Weights of a small mixture-of-experts language model, trained from scratch on English Wikipedia: width 512.
Below are experts of layer 5 (counted from 0) of a mixture-of-experts language model. Rows are named router (the router's row for the expert), gate (a neuron's input weights, with its number), up (a neuron's input weights, with its number), down (a neuron's output weights, with its number) and show model dimensions 192-255. Each number is 128 + 32 x the weight over its row's rms, rounded and kept within 0 to 255. Numbers have three digits each.
Before each expert's rows: "comes before" lists some tokens at least twice as common just after its tokens as in all text; "comes after" lists some tokens at least twice as common just before its tokens as in all text. This comes from a sample of Wikipedia text that the model never trained on. Tokens count by the router's weight.

# expert 0
comes before: " the", " a", " The", " to", " was", " his"
comes after: ",", "s", " to", " and", " he", " it"
router:092110159134124105067141120114118151068112095143181083130157135118138127103136181123146140146143102156116124110120086102188139074151113132121125131103157098139128210100121128135078104157150134
gate0:162139142126112156116104120158167183152145136154098138095144147152175125103114138144121127116135087096099153133119089144113120150139103128128127132159158107155139165190181122106137134217151081
up0:195160137111104170169092088174092130144060158101141117165071138112141100114130105095133137080094146145086129120095139120170124084156176101126213111070143120166177136130133074113112138164182124
down0:151190053101113119144126107134125123128104138148134084106097107160086169097175101091089156124108130131153062098150127105215095120170110121104166157159194202130138120104123099106102160107079136
gate1:169134164193127101158115110127138115154118133046129192147082109141102121063117122145112173120078136136119159096120164095131138162144103096086050109103140095167159080116139134091104088106166076
up1:114162184185159085168087155145169108128103123118136107102085190093139103177085122061165046125171116123200122140147124157161135117096098127129190110167128142146140118139107108142106063131071168
down1:177111072081154099126112056096149174117164122180148061181162111122125116107154087101146176103125108152122147192087126173143101133089147186141147107113074054148171134143139175156114160123136145
gate2:106065141089140156121077132109112153166153084117096108148154089185085160102117142115117142130099168139035131141115140072165113176107227171095126063131130171059105137132151070147122104143157120
up2:119080090075141167076128156134168063148124119107087166110080084142134106106108102133140110130176120138099052113074126216123110120147089137133132158158131141135115071106132146119163119102153112
down2:132050122122108158097190073091154142183155130122182110119130127081148121095158131148155060117145125120113082129099130126179187162143187147102175079092119137130143131095123092090171103131156138
gate3:053122112159080088100157095126140125167152159116186176124123171158112118127135135112159166129210158089155107121116155182049111168086124143051042144142115199152124151116138162142046141111128104
up3:103112185128148138119120143074156172123111136139159176134118105121137163064086161094073150101182160081139089086136137130106100113132078124131082109110095100139164126122095154124103128105120101
down3:149092182153130103125116125106183195153122145175109159069168176098113134063114178139111121140126134116102073138097071067119090086119113094119066117093165144163142155139134048084126104103129122
gate4:132103128177148144135103151067178150150135128167160132108139110170156170180107203212094073130103134135079135136188123135141182093107067159171140096125124077094154131111107173156134147141122160
up4:084117109177130142167151107095104097156115149165145075170110106122140092083107148188138106091103119045108127092093084096160154158169159154171102092105160151116160129161155026145136132152190166
down4:117224102141107121128127167103177098122144118170132164177147145082122138120145135173174141164102165142148067137132082106166171142075173140156162142126158114179145128127141071129128147098143131
gate5:118125024113178132121141145127148099107075127111149120106155113151097125146167153136139122114139098175148136133169076094100160113144107147187127180135097083101095159066076204147230068109114148
up5:066061084141168113046163114203105098088125148119097135133149137155093181177108155196148128103094145113128050153091118199103116098152147143155129160149107118138158075128167158129167116152125114
down5:207159172103137137149138168079121140108115106120154169122066146125145104119180036066115127183176132119077153141131151146120079156046131146097062101119156126088142194162117088152082169115144088
gate6:121156116112190175108067091091098125204086095134154160192119137117142162122108142168117168156114107148156118077189157161119115116117129180143086132139127125147120148151137108112147117170056114
up6:106086179099145121179125128192120099181151132157149102137126094064127145138156083112139174148087092157128114218085142135112135148156130165111166128127142122181098135159117135121098131150056167
down6:147098168146130172107121124140097127120115104195121119091218088116087138110166138114126109081131109122124148135056100147077072106137168097163141137105095098176076216120153083102083136109151132
gate7:113161143068127135129104144166118157156150093146127125153122135105139150048148093140091123096085115079070145148100118165123149123131137161204118127141098150117140174146114154155119171084126065
up7:116131154139143119162117116109112182121124182114124120112182113116085203146135115124123135090091133133081127123093142125173149148122125132128095075103125121154122103125165039175122139137169131
down7:107179102096160132135176106115073125172092103159114202181078134131132110115150122138179116145163137054122133120159167151123128074130124095099084154127182132089132158146063146178127171144111108
gate8:113186133089128128079119060167081115132121122113071093101180159116106151059109088114096103114136190135132103188133111133148155113167083150113109158114089103161100128163104127157132163181165118
up8:169051092157188191095127127114140160136089157164122112145143092185054177126069194145169131118162140152126118189155137095094171150092048120082104184111145125155102199098098192118124086165119098
down8:077092099078176140128141139186167094149147113152144134119113128152156113129137121141138133143138149110151138121134094137132174118163125183202189097123147113144120103164185184076136069146123152
gate9:095023091091166128112142098114153150121103114110177117104152118129059145170126141184142130088114126150130122142177080092096123087103084155200164113060140162133130090155106144126192098074125165
up9:143187112160118140187113163098132131164086112171099139161106148111090140103120161091110113215139086114130142095150166152107121139198125142149127136140136095105153115109150144146181139112075125
down9:119106112146169106126154153167148106146095142117157112123191120137068150126151105175157162098161124178147145114089079111155113108141091162205164095106120160140057115063060147107185094145127179
gate10:146115111164167110152129131142173100095078120102131127145031116119096128136146168104110100138078167092158126099183118091131116121161146109167079163141146117139126126081120121116154031150134155
up10:089087095151132082124150094129132128091108096161170126153082089108122110142130064144174112128150101107134137082153103128159159137122114153122193138118143097134117180166114043178105087107113115
down10:143131150154192141171182213097097176134080117106092118107162144114137132100231178167131141144123108074106075133142164123134142123129134155177112067132149109110127120088121164139130096100171113
gate11:128209166094067139109143103150201067107130147101157104064110147091112097092092088125064150184070137065122091184180131110117165129177151094111110144122142150187073188122116122112146071118143133
up11:140180149088141118095092126123095159119092099131148093120127090093129099172125122072155136099147133055144148166080143165129135143153086159120162159152134108180097139138167173046117159099140194
down11:131098135118117142142109164099131158110146098131163119078132162146142154078116127107080124196134127126141092112124128129153157118093153162106108126156059101153138075093075166156086149156115114
gate12:079136184123079170107092115091169091171114088153193092090177164123094096111159140116037135175147180141124139106181126158123155154107128157094114127136152105082160080105127133094130111134145115
up12:143062087118129134110078155185166131151131167137131131104112090159124127153170094123137163137096120120126172128098082094173146134124131133157143158145144055080169176154153079066101120130106176
down12:069145114134138130145153112076079086111101069097178122206095112099136204069163197118128161187193134135133086146118151128121185124139103099102122143109154137148137120156139125145142131121072106

# expert 4
comes before: "1", "2", "0", "9", "3", "8"
comes after: " ", " |", "\n", "|", " in", " ("
router:150130122115118146255154137176157078133157131109038000171159128120122102084115148065127127168142093169102187109105132133104081160103089128098137118179133118160110105150158159143091170113111125
gate10:139173101125151124104124054165107119138119153129082110095060103108116157131109102110147108141154110102136141128155123126153128107165150170138153167116095096111063134130152097057152093147136137
up10:137162064120096092140065139115126152091126123065161119145131120155113084142099118135086114089140115142160126138112175136102170106157104115172078125086107120101146119084207143154146153102166087
down10:143196145172154052127132153190112128175061081142091181129139135104105114164137105135127142180117121138075114174135092132131132145047174088068147139140119121101144131187092145103141127118112139
gate11:108165188116100125102148152103106202148132091127103136123139062135068152191118112125116131133152113105128167112145113122162098075117073166176110116137192157153143128128089150067139146163112113
up11:128128113203112214160155119113155116086129123164165153148030107112169126057085113161161110122177072137158141128123130159130153136107122109083124194131150141095108154137114159105169143081137142
down11:132170150206132146094112126137066142133101065102112206154152174102131131136172155101155129140104078147083156146175116093132107072078079087146120071095116138113138083162121165024122166098091157
gate12:111139143190110163120106138100144134127150170112147171116124154114081189124111186145071120147060094139118126077156150150202154130156184152129063141128071121063145130137172169128179135128149099
up12:154164138111119141104139074196141122187121149106152143071176150110121104145084163114194117111100161086102182111170129147118159140110175101137132135123152152112120130092108082123089131110113151
down12:134156195158166098102122115129162131117176123175167079169116090107091119089163148127078161144102153169099125087133124121156125095103130117131117204132102130125091164109157129161100132128168185
gate13:154166141094127135120182121100139181163118162097152118141134183132097080099127196105126122139151085161185088137142112110126096098179203095121122108117185181150139175172113119170159155111127148
up13:071127130132157171139058105171120171169128080175171103171196162103131126114097141101140102125098160187212114100118095206168116197077131092126148116138117094086101173118105149097140152074125051
down13:176160145127179125119161140172147165161162171113129096157144167104078124091140118149124125136138105126124131165189131103104102092102166120141127152126097188145116125113084108119131070127078175
gate14:119143162128099150133125167150178121070080043147116132208132115108154144146130143127107129128174175089103150163145140059156120136106140079171170114157150161105128148128120085115109136141120103
up14:160122121120088171120100089044126147176090095180136095137135158133147156086132153137087184117121045171141141121133125154118121083129132126137102184135133134186133088129115161101133145159133127
down14:126155105128156154137151128185113092094121107128099184145193176159187084170118094133091139116108227106098105112140111094122149104092128111114130085092125145116098131122131077124078152108141125
gate15:129126162113094187070128137091079124109144054167141158076141126119099103075146114104072148074127139155087148106155066095174164116085069120108074076192111118151140145176086143107141077183077119
up15:123121122164129112109140132067125121126130089172105136125119130118142122173114122074120162121083169131099164127112077073103153122079145148167148115167143150124128102183105151075177136129133162
down15:000103120115200150150130108098117141117127125080150082172127139109126161124127086165177114066091119034141150102150091107091155102160144151207042104184130180115139202115153190143131139118055098
gate16:141089118143086181102121102093151103119127176159133168141215158135099121120119151093132115114082167185143167186114090153131140184102148142167081105122141146175080168116109150104136105204113126
up16:185124175116146134099094157157103146130166060128129156144155072155148102116132159129120116134118135077089161092161162127139083140079081188124144098173129163123170138108136116120063120136195126
down16:127127123093042091091119112220177126122148080075089172122122147153125100123148147114158179159064160161104086129153148110098108092140095165134107058067126168157053130123138111126128127141208157
gate17:054120124102164104083151108152100111077105122141152105102151092160147099130155101152140086133108098082110173168121136153203207146147176095104115126142171105138116117116146142116118131109125152
up17:071149154146163148078093128097111101111129134096151178143110160169134090168084130163092142087138139067185090104122131141106098088121093136166089074114190099129144093115108152113106076129075150
down17:075111115121167178039162125133070085165129169089103191154089124062091148118141100098140122102119125139166156120108158139183108134194227191096117148167080140155191115131080125095092111085143080
gate18:153129153078155106154117127164063120088080117144145144175130163164130135107159152115176141146086077109130171098126182185140097125177160086141157129091135104131139175117127151103129087116089157
up18:097190175123114161138112134100094082135120138138091122068153128160104140153085163140111155179124146140100113144148138162129139109101108175151159186142107105166152148223088114116128164156156141
down18:086080139161110107110147042119151100133172118144122145152126135126163096100090140077123120105112121131057086088170118070093133057139160126133116152098144156092095160144131129084108105126110105
gate19:125124077100150105117112095094131123093165140088158156146147134087129127134161093089110095112098124136111213166167145128184117102143107196121104104126170033075108171107172158166104118137164143
up19:155088164169153126114128127126153089142121133162125168151085072087094196089080113197143153110197192106125140155179126094175088165047138088155125126149126188104074182147132130118098041109180128
down19:143084161159170110125169094114084104174108155106113151148113172127095173183186169135106113156169151166101142126107104093094137121113153179141144107123159075166077087140138141140130145138225139
gate20:101122085189151138158161146104126082154103087144144117146096199146175142100156129144083138158130096115118092138093162140135139161140143137112141165062078173095130167130178108217180119157139151
up20:156074134095098134131124108099111150061125135131129108139166126105170137166078121111101114095182109078105124117127114102089068129100106107092157083149133093163041200122070143046129175128157094
down20:102102118154096199045130125175123093152106107126230174191136133132128121116144139095134070154165121165151142145110096141113139167073180107112165186141148169152113107178113079139091166194105113
gate21:117099200079187087102174162123163147099155089090112175135124155119115034141099172126138121148159103178154108173171164121175101090125157138174118134102176164170150158160114139090109149128138118
up21:142139133104056188119116144111098110121068097133140129119116128132103139188083050116124112113125100083130195077125073093127135112101113112176091161101125143140114104114123064167094102156093132
down21:126053151138106083141153100176097079173109139135125148045120113146166109111127098178080138140141146091090129151127127118065124116104147108163139157120185126122114115182124139159187170206131169
gate22:138127113144152151131181060180109182113121148102122125094066118164099107162113089108145178068113130113133175110108131123093170091091176139149180127158134190103159168134138119083126113093129150
up22:150126119126115090131059105100114143147139167125140158084111138098065139112139185134133078145183146127055122146142176111100097138135063154170132130102165102143134054168145204112152141152089124
down22:117145141178139159108148098130129134089093142126196162115160123135120089136125129122177170087145104117091146165047061127099041187164104122203125165161196205152180163119095132155138174178156161

# expert 2
comes before: " of", ",", ".", "s", " and", " in"
comes after: " the", "'", " The", " a", " his", "The"
router:126173147105166120096097165156119172180136152114130225173170165136109100132097105165167114093118166136104107170139091154092102144145129133146079148148082091140095127157117133133112116105148127
gate10:082157200139120104110129143192162104140130108041141089119087106092123097108160114175133134165128119226177163064115133080111138163172127109123086165088085116158099108116129172165136118114112099
up10:138079117144203128090184141101120125105065123164130157164126178220129128139095158119170189102156121125102115125116121120032163124117059121111155131145078165145138145115118133102137111145150148
down10:101108129155138167130099113096154114161100199130166123134189077061080155102038113144137134152107143081049082154196120155152091115093103100118089097126212077227125132087117184167111131097111123
gate11:086102118100085102093114117143091087113104156125235165123105148119105112080178093122129137167144113161109079114148145161117100158134130194172097151159138139126127128119081120127168123144128148
up11:156138126138147184115123093094093119141126118145098104165190085114150118157094201105142145166114105153130200179180155136158076107151161081124125115081053135127133194119166154144117147132113144
down11:110174114155164176136152108081146147157107169107073172110165116150097102127125176091132122141126097137133134108138153143103107152123142114080138149082136099115140151066161187123155153170087126
gate12:095145121130085112082165104108160168140123120108120108138189159168066160057142085151112208120127085091148151102103122104182101126153145150143134134199082140157176181084144069108120139100139064
up12:148096137141137108131087140117053139119121171134168132105136117116170167151209193140146162142086117153142151158107140116116139112129115209145080119125159142188131115082158111113089118121134104
down12:111129123135108099093138094116141194075136069117066091082100164128119128108123158132134142115098131107173153094114140107156168106147099137123136136109088175141152140133155171077100107138129146
gate13:119165123125070144125157137103141143136124093107141141109184148080083180140166130162119111147059144137131122107078167146118090110134161148165144168135088124090173169066103125126155126134101103
up13:111128123107118075121080141098128099141105160105112146088159163188108126168150159147171139128127134170138203157096122068067120131110125151099159087122098156228182111131098125103140132165131154
down13:150188126085128105129168105169172116127148081086159162126092120111148189135077170099139098117190159130147144092133113148139206123071110145081086093101065150119112158153125134139093096141147098
gate14:150159118115095126179137062137170158154103146146134137127105078145079129157085105121150118101112162191165102149151176092123097088136101126109104129147111122122148147150106146125175117135110102
up14:131110133123155150077146142094105117104048088146106119189050111095164162169134152148128152183119124096170110141099102121118139115114146086157160106101116158135127127098183134087056155148073194
down14:176124125137116145174106143121129137119098154151106121159114156160118166138126118138098142150112142115147091116197094147159108089186139092080139156140193074106160118162094122124164107112118137
gate15:112142166078105111090124126115110149131077104174167161103135185158097100087132126099166215159132138144102175151151138070062123143122185149101142106096138182150207105155137168147086216131196160
up15:155118106114109172105092154088128098109089151099098092149124072162162128118104170070131106153098126168102100150124120111112117146117118130160190099109093053081137146070147065135117058136098116
down15:134105130119186101168188093109116094133091092196095108147142136139088145144098115120147115122125154094110137106121148095169110134071173139219165062084070167102146104094142177053080125121144147
gate16:083149079112192130120127157094123106125113156150138187163104137114152107086123175141108138129154167149121132127163128184159121076112090136183135153093151142149157099133137138047160177159110150
up16:114077167141078133159141158155116168130158116172108151114094150175110080170099081129103142133160087136116154127131085140122134128085098157132183110108073132169115178136131100143134032088123143
down16:080144138188184146113132126099162201154081169125153030188127128115092145095076131111128137126154105206103099126159120137134175084117135143164169152075124154144077173117125140180133153103153164
gate17:152157137129141106126185121110098166080139145152134176141092145190098121128123092081162159127141116108155137192097125122135084131152062166170154048109103153170064061093089101137102123129159088
up17:153087151130176159125129125192163141153115139164138108099170120117105108103122137116093139109151108165152129138111081088130127176164109129182140075139148179121104161110106129144106133099175110
down17:112091169119114120180137151142167140093163129107093131147152140147150134139163148156121120110136125149092122109141128113113133110184117162094118157101189082166133158179174133118153139130114126
gate18:090133129107144136157128115123129166139163154131130126115101159118158159125168110150125075121115123147192074139140110171122110174116147142156115096175127143119178140131140070087116127125086123
up18:140130111111108060132124124169128146142124134105099090157126145123128107108128101051122132136194122075141126086138149097166183115158138176096112202086181116093133113112146158120103154136107137
down18:120154117098164109129142120151149129161135123181152181091145101168086131080117198148060071113175133082141140160128143163106071175083110050115127096183088133092138094111187193151213109124137071
gate19:170094103173104166108163140109143140087140092186204123105104197134121124113114109083166168139100074136094163166093100127127159122093180078096140136108117103114210155157145162110128212132190074
up19:176104151134063148080129104095103110138176141116159140089110067114082090171086194081134135145157138145136101115193158054185116105130130124199135091131126122127208048123181090166140113138133170
down19:141115108118122091086113132086145127071133124193172119047102101158064114112150134078138141153115135059138106098140091139141103144165109094125082158046109136099181148127146170198115172189073120
gate20:099133194158121081166153135130143140106127099182147140101038153127151177076158103117112081134184106208164076118054154182074158155101184160117196136098130104026120082219141118182159124121165115
up20:167117118117132137167092168129186187118155111132183161102061092161135123120166124142119152095133154128103109083108122182100153149094146186109126095156098114139110068128155128121106137173150119
down20:172172148122107029104093087140149152097133110132124171072082097189142086116147093138169125076158132095104112144149171099130142134122134144148106104083158115127122159182183083121092124152107145
gate21:148110163158117171083116124090162074141133064075177166095106174137117169108143179104099113183162118134125175148164120114165153138093078113163096186094116121126199143172133084179166173117091166
up21:131192167124096160128122115147194129152165160110191138125093151096132144133147108141137072169096160118173132189209148135151099169125138105165145111068088127112143127101109120161152114129107154
down21:112116159148105110139153156141160161097190110066127117236096117182134153152087152195118124090121105074150137132106135113173184124146145091125126129134131146100143143129134112144134132093096158
gate22:167103168177206104089094127189162138097116109192172169168087149098145075133095138140133162133152128085150056149131101155134130114146145091130072170155197118177107095112162130145092151156117106
up22:201140134144136138081127066096102199134105163144153146102187097101109088139146120079112113118118135095102057194094125117134168070100154180096143126100156080131160134107116139170051142167196161
down22:095100119197112112126162177161107147139109125137167112186146119159154132103119158212154131194121167176086130082162143145101150149080110089137159158139165141111127138119127114139155135096108120

# expert 6
comes before: "-", "|", "\n", ":", "==", "="
comes after: "\n", " |", "-", "1", ")", "=="
router:133163114135160118143109116085100079110145093109157118089101114085135147143146119146130090118034140138128196166093107140114099103116132113180157130183134126131154099126118112174178101155092095
gate0:155141042146079161187111109047124090103164134133150107135183154098110135159143165142040119139106078110106170098118083034168126209169124159152176112141071094068151141080108025161146117153087189
up0:137128110130154142130137108190159070101112146110140167152055143085090097063198090156185110140171130138120131168109231146072151144137169104169070176044108126099115171131091132164129153171141164
down0:208139159145126074123135148081117124134157175081124120109126168167160142137091142111114170149101114120139120110041128105245110134139077119083136148202119089110076146148093149106229124141183094
gate1:189117091112028144129170099044125101169131106123111154072151087199143155134088130110139144131132135081113135161207166078123093088055124119143141110107158122133132153153054129088133134134083165
up1:172163096086087130161160038086095132147168128123162077115120152142156106134117080124106119106096122132167115100152138060103113114137142143151124120074187222158104120096090193135071096124106147
down1:138136110070143115119088111153104131141095100141152113093095151153155096113136112135082141121160105150195073149105181136064120109101086174151109150172118103117107104105140183123144118152118156
gate2:106134092098158117159125112066086138088066103167097062077147122161129089164137132107122151084124102231129108141114149096104134118178126138082151108207107161112102025132111111120157138158145143
up2:085129041140177130113156081152125127118166132124122167105151127117121123083139152100128121215135151147164115148136137140095119123154183138160105152121119161116115125092117118125126172174104100
down2:098075120172160104133121090081166113178147159101123112087086086145129137113086039129172100105099148157091112153119140102157139147167155126120132121133142144150091110131098134174200093132089105
gate3:113141165159065129136037133069087097182120121114137116119115134125107105141089125094140117120108095120123153108077157049164100168098076181105139057146123096129165165145083112115145138181101151
up3:105097084191167131157139152116168107054153119139125116138127115123124079111146107094188184103078065117142115101107124181148143100171129124124133198097147114133115084158103156113149161136125166
down3:130076127165124118055124078162127101162132171132142118159144147080146135130087108140145122145052111093145166094104161113104110149103108113120103123139107122136086112136128124137102101127137117
gate4:106091087128133118147189099091119100104147097165171130117128109100085140114141188163102123146108094122087119129080151141167150108094119121180138135102174083181139143161066189144223112123151139
up4:180160137155105129103138139162123108143101086136096140133152167123069167152156160068148141153119165048128165155175138147105146139223113188105093088082164144160168141102135124175143107162135143
down4:135113121124121105111140141120107108082125175089117109126202060044109164096150095108071136149118136132117133158103192097155109105114130114114089150205121179081099136126119143161119148099118127
gate5:193140103211124136121124135088122169213174100135111097103176166166131136186087116123157080130119175171091134141102119164114134187146129107205111112160161097122130139125127142134123113141083111
up5:136117123207107145116126184119124095176131167127145086142129100146102130123101106160101137104135127067153111094068073097130197141144123109124105140173142137115095153118117111119097105144144129
down5:097143119093101106106166117134083145158132153159097111096163062152114116164120114140144195120153115108110095144127112149052126065107157125124102077077131107177101099154124173089112161132095087
gate6:129140061106115157097139095072112112134139114188144123091171133170156168136213132159139126113083164202085104142145163146169131175137155107109143142119108154116074160155160120142147129108111125
up6:110108106164168130110124172089132149096120113147151108104101164139168194130170163170077156111113152113120105080082170125178100131141185116119138162117141149146129125143136128146097152150079122
down6:114124189135172133139141180140147170150129134143148120074108133162116165063090132150084149104164145101082129119131049080141189113145139141178062107138126174081135161101138093123149110147158073
gate7:124119140102114136071133066128091128192088134139107158133149150113143139156124116136155117154084172142111187076097151155079088136094099151124082093143134105108164105079102161091111151112174123
up7:121164104115203129132124096076088129199071131138153099161124153135127170127090143165182081088057167131121164079086116123131160156089159113126100026140161122128154120094137098125171147100114150
down7:135070139249115103136189107030085132113153172090112082110120099166151108119096149131146138132157055147152140128172099069111102084165126045152128143170099120131147110122132100150140119085113121
gate8:114077099134157082135121084154124077124104127113129170184144144088138137131184194084150104104128101101140179143074141106141213136098163180108193186126103211105104154086076117184109119178159145
up8:168133126145169122100111125079117122074095108158134120105147142119088113197148185184116124111138137056158203168145166132121134131131158180140115114114133119141127078089106144114159101157098139
down8:099100161167169136106120140172123103149110086108096101159116037111133176093114106104154159109163158122136123133154056163146107156140119143138109155096076157090084111098173118046196154148186082
gate9:144128135093121105104116133168126091111121107156142109123121142133186122141112150107134147174095117149165135089096139169105071157159185086078079152080046105118137078063176198114162187090134167
up9:104143123168126122142153138125162043110153172133139182140130205096136099169147091121198131159135124179093102130131201107120127157134113164154121157129132197146112105141109130159098111141135136
down9:127104146122140155152116120077169122175122088150171113144167071133126177192161157152078097075190078098144138117106114106100088138145096062049128090177186048049085162156165150077149149167146164
gate10:103066118103131096151090178082177093100156084122107075073107157179153134124128204148111172088078085111074140104088123176172098151131155125093128131138135154112130084172111126131186131127110123
up10:155094127190094229152127115104128076144133155143147161122096107163122113122129101181097153187163095175092115152122105103146107114136110127141090156154174058101149131135101196140127168138130154
down10:129162159103134100128151115131172153105181100122113141086141097109180119146099132049123162159124111137142158116114100125137209151171128148163183143108175184122097146155150061157093098102162134
gate11:116168139121134175112177078112129185166101155136121140050133147114130150130119128146140129118153151088146144161131139116163136086174102135103092075147071119094104086120121175191118169134135114
up11:090139137109128127102187100144150129169106165154169201118053099135076164111126101141138107107173154167147110108156075176133152128116173097145093133107070163107198113128090213114068123140067106
down11:165180182133128102140078127164078139165175113128133094171115144168106099068121159156159114169110080153129112140143193086154147138171161130133099093135137090135138178168141084196152120124129160
gate12:108151166141181073117109102080142157113140060105176130135120138146121164183085184166156110111122128120199144114148101198138153132146112103191122113172131167168106062142078124127140136152163136
up12:124142111072111104128141126116146178135126146134103125133090145138160181138084116081130090153141138132083116149127102154181075147108159089103172184133207163141120131103217103104144106111148094
down12:167120097138168168127179135137151081184115154119160146128133117062074076110138095130134128157096156137152104105183111142124134090132148088115122081057194146122112131113116118121095090083120174

# expert 3
comes before: " |", "0", "3", "5", "1", "4"
comes after: "0", "1", "2", "3", "5", "4"
router:099127145114096075105102129108145059157062149117110188103126116097120199159154113160124104168116184129157109102210145167137106145127137198124145131147121120105106129122087108095105113096109093
gate112:170122143130112084142176110129134147083101151189126142078055158081052150140113118134099179136138163120156143117148129096131137133068098066176122170094156167130110065203111108134140169120097125
up112:192135148110106119111183141092158164125145155188092144153103156176093118124130158141160116104162113095140052094127081152161116112121126065135103102063089161145117119127197094123144127112104097
down112:114129148138103110105095214158096144158087124124189120139114137189170083159103109160120144115110134175165099148097117143100124061128110079143146218142131107128171116153094106105088140149069150
gate113:102137133210126164117131155099135096149159129129087110122117156098119142189082168138164097104096104089111139152112158135179113107141185171160149099044124128090116132137127162170177135121134148
up113:129148160189107096158060150147156161074156099175131098088211149246105133142165099085103115126145187137137117156131115141122140137143082157058146171119139102143111099132122137094125103115133114
down113:142164101081150134131117134131097120163117126135145103148169134173162106134144113140101128096141130137158081132124083102062121087147103127201121167151066099136094157085101162163141123119118102
gate114:171114165149187151112129112114130146172162141133135116106181160123150124171090127186155164120158109110137158087163053146059140164110171067145094085107161099160199107101126169150144120131083109
up114:146121137170149160130108149133159102097172133169149133157106117114106147129144134073125139093122136148122121137102134107147120138123141127120139116100169150078156181095155106102121091121154095
down114:099107076134180087103142131085186150155158103093144093068123109170129183108139136133139169119096165192120119113149142108154115109082112101088127127148070115097111108159186152153081112111160140
gate115:160165125099132094124140113126138168187142149130121134183097160136100104097125132167088139146138165076159085153177117092101136095135154068152103105123129150132062208143129153161088125100118147
up115:081130146122128155180111107143143103163198081123121128150133106193082161070166073141141077092119115130145163124102127121140164140167106120161143118211135078101082175116123140196058092135102087
down115:197136129156104142102161086122161181137177167150136125105115178115167172085129111097077113143106149104144121069120048091058120156086145096069132059122100088154145134122129114110064098122140168
gate116:123078165108111140100088145077049166158155095125142111115095149135156147139133136141075126139087095098108148149133145128121110122134149177094113064123154175185110151132120165180130172139120127
up116:154110158178069157115093108091109073089190111153136125091060138158123162135122128143109108095108078062136110138116161171157114117166137147161134112128119130166098162129061163209122150101088099
down116:195111086145120154175126132137178146145173119094133092147136135131138172091144143116173168122104110140086119096079094129069178139095132131137141145184109083104095160171135117093148120149128130
gate117:077087099132148189149086141122127141118119111206088119125179125100137156110050145166136160125122160096121098090154115081125130124128141141174153171124099151133069206107072076127143194089113095
up117:125130090105139088105184097154073163140089084074139101135138122164198123102094123115120140134103159123148128127114108081101130094116218114152148141141187137114158067151113115113150103071149169
down117:170142200136121111146113070134100091089154185127142137088155165144132136234180186166083109148140133164091093137140132117145174112178091115158166124090112075131122145138147099152171105118135122
gate118:120165108134114102081159143159134161131111175224163201035128106132082117113158168115105185162105122149096128131119140108150191149116111091098076101160141154088136114138078177142170107153148216
up118:170200123175130129135159095127096146149182123169154139095030148158070124140120153104096136120198156159175129147176115100151170140104144104142144098023078151196126057091189098136139142107118095
down118:191130141084126152158122151084201126091133146159064117106106114077110112084140134140185189128097074156112136157131133148101153126121136155142119050164174142121088114125186124096076101156139050
gate119:228132077141169035118127165132110116140181179124101109187118180141218109138068117144109178115207168153155179085082133166123132104112132120142184159132167135136118117126104169138091119106117183
up119:146119150108105112161177108148094142146059158174139123153069166147179084111072153156104189067107132160169128100127167119130079096119144135189134110129145160139102057114127108115191212161170166
down119:154098127168126095123149112159127140065145146106173124084116113104109098119112183109140176103161165118081083114083117127130126110175091098124146211110092113170147156114124168144101137163097087
gate120:110131133184130099128184086128166115122140134095126106046190083138085136166115153201140129146150138081165073093122145136168120125112135068138111135180143127137105210179083124147134116152154164
up120:112151134085136134139205074104087132095124123116102094122097120111110128120147106079120162081100121102069158156090113131095069185102157110179120147122123184147163141155096123049111136139162076
down120:091137134153160184148147137142137205131146154124134112137116089113075113127135093144196128164153146168110236132096114151180123074133129093159112047153093195141117145108108105158139163141173141
gate121:059068106113148130080142106098164122087158120091148148072090117055047141089168129159120101164085093105117145137145134132094181129154126131138133066041116187107145135135146125125128122115102194
up121:154144036118127154132076153180135101090119132091131166111087146122162103107094130105099147109156076162084107134090146142119070145156134123153129177110172116127148096113138176121136162101178118
down121:110161154153118167091074093120132100142111103098127128150134151110077125083136094152142088093129177102138168120130121171127117126058125160140126087165144127102122130101057165106085094110134154
gate122:116089133150134117077093071085099174122022135170131155182115086117047173155132104149113132132216136067108087142182116101120110091162141080135095101101125141126152115217095122122163139131106145
up122:132132130066191111205150135181184154136155116091153093140177175118217134097145110124123101202059087139127157157085097106143077184063155148169172146109124152178159059086170089066109127117136119
down122:150134079112122130107187063151116164132059184204139103130099131149083150159153123150119111188135141155191178173078140127067126097085179116088148107113136092161128071156132106119155109135126146
gate123:137187149165149106116080124090172167122109084168133141154135160117141158157128105126080181093045112108124168123142130103108185131110135160169168144126161157093116162117151105165164087138076103
up123:159103122113137085114145167118023080154112112168188159162126179061138104105153156140104136098152110116135154143098193123129107184131165110085110163139137168081115151044108059112124152175151112
down123:100111159072122100130101153168160177089158094121115056079139085121127121182135103096133204124127158155128155217103123172133171148158131146164141078157107077094121093176172183136111110122144150
gate124:133075129135140081109082116138048124158082108089145157155098129164199165052104118128060153126152096141115102085068114061073176131118116103167159148074197144110077128105124161094152138093125146
up124:055125088137176122123174156125127058107160112123125078145137171150136130124118151204132163129108147100101089120136140137120053128143120094089060145120122083121172083092155093129100124178157097
down124:157124092139114150125158125130084132148102190123123139130112113111142162123145128103160101148165095120178080122112151156175143172184178169119133103157090116103129131133074154123132155179148124